Below are experts of layer 2 (counted from 0) of a mixture-of-experts language model. Rows are named gate (a neuron's input weights, with its number), up (a neuron's input weights, with its number), down (a neuron's output weights, with its number) and show model dimensions 0-191. Each number is 500 + 25 x the weight over its row's rms, rounded and kept within 0 to 999. Numbers have three digits each.
Before each expert's rows: a language model's description of what the expert responds to; "raises" lists some tokens whose logits its average output raises strongly, later layers aside. This comes from a sample of Wikipedia text that the model never trained on.

# expert 58
It responds to: Numerals in text. Digits 2 to 9 beginning numbers in scores, years, populations, vote shares and headings, e.g. 9–7 record, '56 Fender.
raises: "th", " years", "–", "0", ".", " times"
gate0:520503507512519475465510529505488481510491503498472472530503525511530508514531537511536511495483516493472517487545490483499509515518522469494492531513492515545530483499487538483479455465517512527506482491515483472447484527509498497527428437466499506511514501497492528527526497512506488492501542508473524464499439535552479496470479509460472469528461506543471526497514518458508527468528467507520536493487519534518490450492466496506511495502544522483474529467456499519519517480495502527532484445463470510476441459529488470571507502490487491491496526528503537514485500494526508493
up0:507561515518537507500476549515493468482511513516499487485467470463522493436548496499457482513479529460497493549505468525500486525491536495497514491494468488533521520497518500522483461457481487528523506485505489525479469530510491539508476555500492467562513503511511472494521504494472471512479531440493535495493517496537447481504501468498526515479521512483524499489497499475522476516563487496498474500483522452500490533480519520510474513532494492463514536483478542445527510488505493506473445503456528482503502482521481486508459493481534466462449499487502506511454499483513529517
down0:486492491489534495506480496506536530502490475491523460487496550523480475483529526490522497466529514496478511492541453468532532482490498486507538534512493478454526550499486536513496502542526498531519458461532504490475472500488472468481504533502525471506460485480507511499473545543513450505493516450463524505453500491527559488492519500500494510496507491474482516516480512468561459505513500505503507500487545542509554520498490533469524491519460510510521515487462447556485536480549475498527533526467471540482506469475524503518476491508490544484511511498487499496478517499517485464

# expert 52
It responds to: Suffix endings, election tables. Word-final pieces like ic, s, a, ia, ium, as in Metacritic, belongs, Nicosia, plus pipes in election result tables.
raises: "hes", "por", "ules", " goals", "hest", "astery"
gate0:525556528488480493493531518481496547503486514483486506512491491525492490544484508526483532494553507477491478451493548498507560476502504502509466482536435476499470540495466507533478473500483496534500473504473497554485494483497533569466481521468511522529443493472515529485548522502511494501512496508488462538493488472452501496526520486494489513511487483539476518524475517514485495535497499498492534502518481466481522435502507489522470509506504513493553493479457492534549520514564486457500507513487512512517491513499524490514513548495521510500503499510511484501475497567547493498
up0:497525481531503453510508513514461517518535468466479486515496566476522502494520508490462485461497525486519506520490521484479511534484512504522482508505453465511493475525520530468491484517552476508477508498521508519544516443520431527471494496468496441535533505503496500468494537494468458489458489505517528515495482490491516522511534497552495499538507502467546487486502527477499510509492552505473473492473511504505476505507504467472505483499484472512513464493506483495518524487499505529487535536484513476506473547586519513479455483558482494516465463463516508526490525476510485462
down0:502526521460496524520536506477518484482550502509480531527509500533493496521507485519512503528527508474508518499554543536468522483523522451450545503474526442468503497507472489487494495515469487479536528501512483482538485474471493544470488553527511483511496468485514520492521523470512490496489507502496480485534518520525500505516503540573522526535474468499473510483476519506482547491471482502506475474517465477461493490486460506539524504443482485456454485490489529490511503465549494477465498522473493479444480493494525495459469520461549494513488472467496492499515480485544500497

# expert 54
It responds to: Last digit of years. Final digits of four-digit years in dates, career records and taxonomic authorities, e.g. 200|7, 199|6, 18|6|3; also century, –present.
raises: ";", "–", "s"
gate1:503437479523524514477481516516491513486539484470467517511490499464466456457504478515457533489487539456473528471452503509563540503488517512516497464485491502463534467483506470496517563523512504474527496496515488510564515510479500524493531514542502495477523531475496481499481488551504505447470484484490469506509531507498509504483526485508520482521493500491516477505543488511477438531509484488535530464493535483528533523495460461522502520507509505484480505445512480501469498486498462454479479522494501496535526491483499491506488517444477503505486514547486539473525536539518487523
up1:470544514535508466521529487516453506499458520537531508499538512469514484511499473477535445466488486481470509470517521435526519460507526476497481567512495489471513515482526496523490457511503521522486472481553510532536538501492498496514445524520474528500530499513533496516527510517499461539476502489490546520493467485475532505488515508510511479528556505518510541494506476499529507518497528529512486446485447500515478523492523520488528472510503514511467507531489528531482492508464517515491522479495519474484510506481457505491568551513515494472541463478502463513482516513507489486
down1:489461531461468517465466509509501563558580490446469500491497450491454525468518488509509528444539477494493553492506501534488512532545488479487492474490519491494493498505495493481423543489495482506532474539514535472526498467517508530526479533480514529498459485504519463445516535521500492508493521494506498477505540487499511504502508516471518543491476519507540485547514522501485484538494488479504519499458485476494530528530488513482495509487481513523473495515532466511517490470512446516496500496525544508499503528506461558502484471510518499480513507500500496508500500481491530503